From a checkpoint of a small mixture-of-experts model trained on Wikipedia.
Size: width 192, vocabulary 32000.
Training: 846M tokens, 3226 steps.
Below are experts of layer 6 (counted from 0) of a mixture-of-experts language model. Rows are named router (the router's row for the expert) and show model dimensions 64-127. Each number is 128 + 32 x the weight over its row's rms, rounded and kept within 0 to 255. Numbers have three digits each.
After each expert's rows: a language model's description of what the expert responds to. This comes from a sample of Wikipedia text that the model never trained on.

# expert 9
router:157099096173150076070194144127183119090130095133112174166109114121165128183137105123164174138146104131129099170161111159114087084098168061087133115107144168139074180107176134140073113081123149
Description: Particles and word pieces in French, Spanish, Portuguese and Italian names and titles, such as de, du, do, del, La.

# expert 32
router:132138106118115119048122117152113042109117198113180127091157138193086082152117144108088174107145147144169161145069118102201106133177146162141158120130158115142112145137132143161111099156147105
Description: Prepositions following a noun or participle and heading a phrase, mostly of, with, by, for, among, against, despite.

# expert 21
router:114113115133091122097130110034144168102107141137147127078127146130071112168090084148077148087070075113101108092151116155123090079087073081100122169097100114124129061174123091128102147096162104
Description: Chinese and Japanese character byte pieces in names, plus line-initial hyphens in infobox lists such as "- Hangul:" and "- Industry:".

# expert 51
router:135124128097168150185145100081183092147118191128165084124057140163153170135208147157089169112142077144157168115147132153142119136105121136113133102147139128074134126165122112143173101115176134
Description: Office and job titles such as Minister, President, Director, coordinator, and pipes after role headers like Coach, Player, Chairman.

# expert 14
router:125142206096139071059111103125064097108140159116108066128173190123087143130172131112110098135130153065145142119137154146118133149157092147161130166169125069166066148144108095134133110096162131
Description: Commas and conjunctions opening a new clause in biographical narrative, usually followed by a pronoun, such as and, while, because, whom.

# expert 20
router:119118138132042117178183189155164149121183081152106146138103141068110050143120091128123173086077140142120140184074108106169206120162191190110153136108111065108124114124117119165124114121090091
Description: Prefix pieces opening a split word, such as re-, un-, con-, pre-, dis-, and hyphens in compounds like Brown-backed.

# expert 24
router:082193131093158164090145140148144161155084174099109133123119127110112094178114134161153131119113140097109091155159145159106125096144069137164141091119156162059127051109171171138133122117111135
Description: Colons and separators after infobox or list field names, like Time zone:, Water:, Country:, Genus, Spouse, Coordinates, table pipes.

# expert 34
router:092174111108132077107129124158110125099096165112119178174159103170147129170113141092089153149121156143128132086140171187153195097106088119091096096163150105168161129146141132110105116157142110
Description: Sentence-final periods, quote-periods and line breaks in running prose, plus closing == of section headings such as ==Awards==.

# expert 5
router:088123122100102136091172164151183141181113179131132102128105143132089076115157127128136158088103074098147074135149104112120159135110108151080165133152138138137091099099121100108108064141068144
Description: Line breaks ending short fields in infobox-style lists and headers, e.g. after "Publisher: Candlewick Press", "Directed by", or table ends.

# expert 40
router:158085154143077108126121134072075147103076107092125170123148097165133141121153111132121127085140144114137089181094116149089161082133157158128147158147146112117114097129096093173150145085135070
Description: Single capital letters and short word-start pieces inside abbreviations, acronyms and camel-case names, such as U.S., SportsCenter, SuperElit, WPBT.

# expert 44
router:159070103148095156173149132086157140144085149180131130099137116135102148160155163192132131143093076105135163169157156131120149185090115149082100079096143087075129111160121109118090128096156179
Description: Line-initial dashes, table pipes, numbered items and heading markers that start list entries in infoboxes, taxonomies and discographies.

# expert 59
router:153102122117117211136122058134140119144168212133110064124207091115190138146119150079181135106130208093119112171144114098121092104184118109181184113115111148121160123092113146099148150099134180
Description: Abstract or event nouns after the, a, or possessives, often followed by of, e.g. risk, development, construction, connection, landing.

# expert 3
router:131139086119106156161117167123159085119077147112191082089115118154102084178139134127101187119168108116177137111115112214087163088105109132085098103115125062126124144087150077084073103096192181
Description: Pipes and semicolons in football club statistics table headers (League, FA Cup, Other), plus Thai and Indic script byte pieces and hyphens in compounds.

# expert 45
router:138124137098120215116145108094109108175158112166099128127149150084182158174061121120170167148140108088116101123124149105145119187101121094195113102145104147127105188116115078154171136168132128
Description: Final word pieces of rare names, especially Latin taxon endings like -idae, -atus, -hora, plus LaTeX braces and transliterated script pieces.

# expert 54
router:147112104077095111163143163149089128099136082197103163099113153084095129085113131080091084077152156116131137101080121084130140144103179120176170169153159133125103146121111099143135144152124147
Description: Opening quotation marks before quoted speech or titles, and leading digits, $, £, or [ at starts of table cells.

# expert 10
router:107084119130093136090126175139100101173122179186108143095147115138105094139140126132104125081172132107166135127114151086119115146193121114160180142103168173148156092202172140119114117123118144
Description: Main verbs and as, is, of after a subject noun or which, often reporting or naming, such as called, became, meaning, suggests.

# expert 27
router:185118160131133174136165107133093125094119119121149123157152117129123103117169093166080115182135106124104131091087061170151122142089077137097074020147169141135147157099109126111181112110120127
Description: Words inside sports team and place names, such as New York Red Bulls, Eastern League, Athletic, New South Wales, Los Angeles.

# expert 1
router:111117135129124142109072134132141150177105100133085169111082089136117133132095125156159132170102127167173123165142169185096116178089130156151099093126147138131120168131139148136130139093081079
Description: Unit abbreviations after numbers and single capitals in chemical or scientific notation, such as km, kg, ft, H in 9H-xanthene.

# expert 19
router:175082148118137162161087073173095176100107164116076183132092100129179120130065149134151129171089171120144161131158109101093153176129182152174114116128119103181134158119080141109106133170130128
Description: Numeric pieces inside table cells, such as track times, minutes and seconds, vote counts and signed changes, e.g. :03, −2, $1, JPL.

# expert 13
router:184116129140115104149128096103070158143139105143095115136074109100121175073124144104130104137125114155094100102122080101201137121145097165123109066199092164129090145135078144165132109164146193
Description: Surnames and surname pieces following a first name in credits, cast lists and tables, such as Smith, Jones, Timber in Timberlake.

# expert 48
router:109145116194204098111097154174134072169112096120133151159084133149119111136146166171157114107129103144073142069157106132138140055127149107119083062103110146094165140091110103125127172154095111
Description: Inner pieces of Polish, Czech, Serbian, Azerbaijani and other foreign words, often diacritic or Cyrillic letters like š, ž, ić, и.

# expert 36
router:164133151154167162121135101077134100133198093137112121152097122120085157134159148152132097181070056132100141108118133099187141104108095074129064132176077163134139112092080123163120078162119177
Description: Final pieces of personal surnames and place names, like -man, -son, -ović, -ford, plus saint names after St., like Patrick.

# expert 12
router:169160061092134150107117086154140086082138160112153178105184182136067054147063139100087153130129137140129139107073132182097168133139167200126114135152165140121134103188180148168114075138105132
Description: Prepositions and infinitive to following verbs in narrative prose, such as fall to, come to, won via, strays into.

# expert 55
router:076156158132106073125106106122094141110119164109088080126171207096082154127148106087114089161111157058148144141115112117125125149080055138153150138139117098137081170104083152160099128080180140
Description: Commas ending a clause or phrase before and, which, including or a name, including year commas like 2017, and ", after quotes.

# expert 52
router:118074132095084176137088124125143147158154098077109142091098074122095128108164173121141127167142119119159116086135126110101164147113134065127135096142093113156121104197152219108119144107159153
Description: Inner and final pieces of words, especially in section headings and names, such as Fleet, Plaque, Saransk, Chase, and See.

# expert 37
router:167159117130113150130099085153077115163089116128152149140133147172100100129104136146155147147146123110141126210120158095083136154187162064110136104126097152129145134162132137164180146101134062
Description: Middle word pieces like tr in lovestruck and dis-traught, abbreviations St, Dr, Mr, and object pronouns or nouns such as him, them, children.

# expert 50
router:128132166099101183155116141140137094080122184120132109121121144124150108160121114209098097148095105078147153096121111088149100167149171083129183156089119138092145087096129111105183082178154136
Description: Numerals and quantifiers before a plural noun or "of", such as two, several, many, some, a few, a number of.

# expert 4
router:113168132167114164183126108156127166123146109153138159156133094165103118158118182072073161137141122122135122120134094173049079152147213087074080160148177157101125155137135175144135096113129191
Description: Modal verbs and infinitive to or not before a verb, as in would be, can praise, able to make, Did not advance.

# expert 25
router:211140091158190124140147151084128114150103137141157139128158115125116170142142118159135120165064186125133130120090132122148136151129131088073137120075137126039121109091144109148121117146089091
Description: Given names opening a person's name in personnel lists, credits and tables, such as Justin, John, Robert, Dennis.

# expert 35
router:137085088140093104187059092075185183180106114084119139126110117161152171120104069122150137201153120097121093114114173148119161189102151146115109119141127127128138175102098127150139180088147136
Description: Capital-letter fragments inside abbreviations and acronyms, e.g. N-AT-s, S-AF Games, LTE, TKO, plus position codes DF, MF, FW.

# expert 26
router:124157108151150191122080180159133110154108145196091088162094119120151165166112104139121109162121104128181156120162153139144111124094153133163161176120088183132156087094078163098165176153168101
Description: Number tokens and digit pieces in measurements, tables and identifiers, often before km, m or th, such as 2,595 m, 52.45, 36th.

# expert 23
router:113166123148096085136111165102107109079103140126227175182086163105140161133133143157114127052152078183143046158109098140170145126162109118127113149139117142139082083184133154118135128130098130
Description: Articles the, an, a after prepositions, plus first pieces of split personal names like An(ka), Man(tz), and titles Best, Royal.

# expert 61
router:140109111079134137130141125111095119118107174154126097158137163153112166112160097147097151163171157099178169114175155132154119151127092161186119138119111152165151116148047131096107096080162151
Description: Closing parentheses and final year digits in year ranges like (1970–1973), years in parentheses like (2006), and closing quotes.

# expert 18
router:122166137184125070142125114110084149066132132185110152117071136143119138153189191179058219137157106142142144122108077121097110133176150132110064169152134145103175137158126120091086134154106096
Description: Sentence-start subject pronouns and perfect auxiliaries like He, I, She, has, had, have, plus capital I starting surnames like Idle.

# expert 28
router:119164092099114105129166161111100085110109166120111083141202120166116151112137191161150108071119112160114085186177162153152104124137080101087127163073088161081096175101157138128162080126154123
Description: The article the, and sometimes a, this, his, same, entire, right after prepositions such as of, in, around the world.

# expert 22
router:176111110133088120100143066096134151167137122151116077119130148140181183081130094078155164159105075108081093153117131189164182114094068130144140132167138147154124180065111148146202173093159146
Description: Final words of place and institution names such as School, University, County, City Hall, Church, plus state names in addresses.

# expert 33
router:148175164115093064090105137080151107173103180144101067119163114072076071121140161159178142137144115172123136184168133107120139163225129130190098174105215090139093137118145211170125149162172140
Description: Pipes and semicolons between numbers in statistics tables, such as win–loss records, standings, temperatures and vote counts.

# expert 49
router:098147153141173143109169140128159115133090127158152122073106131111111090136105142075131129125159116130138045104094164103089186063133116159098136135136180105101160137157143105091113120068060148
Description: Line breaks that begin a new section heading, infobox field or paragraph, plus heading markers == and === and infobox labels like Position, Spouse.

# expert 62
router:129148149084115079139117142113171145066151129106103149148130107102136129141134148160153118087182090109133220140094162102160155111087128197146071136134095103118093108125067134070121089164161094
Description: Word-final "a"-type syllables in non-English names and taxon names, such as Magadha, Achlora, Planina, ta, ca.

# expert 30
router:094129125081140127101122188145105177074190197092133093076129164150141123130133106115137108149169082151157072131160109122125106130053105087195097141151165087204135171150147111088120136084148162
Description: Articles and descriptors in opening definition sentences, such as is a commune, a village and former, American, Canadian, oldest.

# expert 6
router:142139155190153133145089093072118129085130114150110089087093121071109136086158106133142178138147085197129089087142222095139166115083138136061046151114125168070152105083110079092089179139198083
Description: Wikipedia heading markers ==, ===, ==== and the line breaks before them, plus heading or table words like War, Career, II.

# expert 16
router:106110166131124069196178164139156142167090152128140172152118090152137105171126195116133147152114125148111145129166111173156178149117127106092109126131174107130152160185147134116097093158098099
Description: Closing = of a page-title heading, equals in table legends, and sentence-final periods and table pipes before a line break or new sentence.

# expert 29
router:162206120120204144073197093112125090150061167103149134107140151136130107172208160113117099188156120149144167153125142142107084182142114150089110121154172127108153119145111070109128131151140106
Description: Pipe separators and three-letter country codes in sports rosters and results tables, e.g. ITA, FRA, ROU, also list-item dashes.

# expert 56
router:154117186122197108075141122114096116162163100075101186167112127157121119155129132089154103146231095137099124097146085150078149116087156093054124184198050100188144086151124139131149111145171106
Description: Mid-word consonant pieces in foreign personal and place names, often with diacritics, such as Dorcière, Reykjavík, Gar-c-és, č, š.

# expert 63
router:139139074105117142162047104165112089142178131109130147145146168125095169147115162143129045155088114187116090141144149117162109114116143110143165185119129143094158100098072104163160157120097173
Description: Numbers and scores in match and record tables, such as fight numbers before Win/Loss, tennis set scores like 6–3, and Died.

# expert 38
router:097078123164189100096147125142094157149137139131138092144123148088108197126113082100141072133102117088130133137138193128179166091141135147124116166127174138080120175067186125152122105190100130
Description: Month names and day-plus-comma tokens in dates, often in tables and filmographies, as in December 5, 1992; also list and number commas.

# expert 0
router:133169104148152044171153193083182072146166070127165114140141117081134071108125124148147131067081128094147107156071117089131116108182146151110140137108170056097091181159096164126116107130173129
Description: Hyphens joining compound words and ranges, like Mercedes-Benz, cocaine-related, 23-78, plus foreign or Latin prefix words un, El, al, non, anti.

# expert 39
router:128146115076137157119161149085117188165136130132116181148104096156121176133121150131117111149193067168203098136169112081082111146147109121175072157127102115158103140141069119099109134169088076
Description: Year numbers and year endings in birth dates, lifespans and in-text dates, such as Born: February 10, 1946 and (1685–1729).

# expert 58
router:157171128126162144132135145085109126130187059157155094162121104094148104150140069168205125111115163142157146143149145064119071127166120147133150143221167104127068113166140144080195097189118078
Description: Standalone space tokens, mostly in empty table cells of election results and lists, also before non-Latin words and LaTeX backslashes.

# expert 8
router:087136131102129127104157076147172103124085145148122121166081095140119131116123094078135160126050128149126142108163141138170193142137100108127115040076132153146099127085150177145149126105195173
Description: Capitalized words inside names of organizations, universities and agencies, such as University, Research, Development, Technology, Racing.

# expert 41
router:184165101139084132109172137147163144166140110070072164151102104087129130119131124165180085145166127107159201171145124166121147116153121168131171071088097157135159112096139094104146106097089124
Description: Plural suffix s and plural nouns in prose and specs, such as areas, members, species, larvae, waterways, conditions.

# expert 2
router:133143178109174166120094117116127146126105088071124115136137095144076105161148096108142092115096154068203127121115089068125125161102120068161087118173138143128141138223142129070176097184166119
Description: Lone "e" pieces inside words such as weevil and i.e., plus hedging or linking words like such, rather, too, However, known.

# expert 17
router:143165147104154218131109108150196109091141169129115077086125166188147109100109142095149144094135185157108104079110125139121069161155145144167135041116122116171151124144172133165101147173094085
Description: Evaluative or positional adjectives and participles before nouns in ordinary prose, such as top, high, low, equal, increased, leading.

# expert 43
router:148136135063146105082092128097172139180079138099092155172169124157161169176137116114108090186045149135154169111127120139169131182139149105132053150138036090109135109136171115132100068198147160
Description: Separators between abbreviated column headers in league and stats tables, such as the pipe or semicolon after D in Pld W D L; also the words late, early, later.

# expert 47
router:163094112148148175140171116159093177105109128137139151122082149110180157121113105120141146138125178145152088131140105105103099180154128110172119069152152115116112128125115123111151146109140139
Description: Numeric values in tables, stats and coordinates, such as goals and appearances columns, coordinate degrees, fight records.

# expert 42
router:122112198154140085130167176098129124113148114134180144190105180081187122125115118133127155097115103111177123091105084131127138082157165126146115122122141075108108131078064168089163156122067076
Description: First syllable pieces of foreign-looking proper names at word start, such as Ku, Ne, Pra, Ro, Cle, in names and taxa.

# expert 53
router:131152126107139146112096136199153148101179212155132119082149104160145129152129128149110095117162098128092060117143178098132084172171121114048069124091109123137097150167147148128157140156154156
Description: Possessive and other determiners before nouns, especially its, his, her, their in phrases like "takes its name", "spent her last year".

# expert 11
router:108119169114123146098103171166115118088130117161123119107122095163087130178104113141148094096151126066091137107140134098096112160158120089122171129120197128130128120144123142169113090175116181
Description: Colons, dashes, pipes and words like include, including, titled that introduce a following item, e.g. "Genus:", "Founder:", subtitle colons.

# expert 57
router:141123113145202151143084148167153149143161146166110124097183141147169126129110172114155110100117177154115072078187101117098117151140115157179128071126094154202152134199129090160094116179128119
Description: Adjectives and participle endings after a, was, is, be, such as shouldered, raised, difficult, suspended, unfavorable.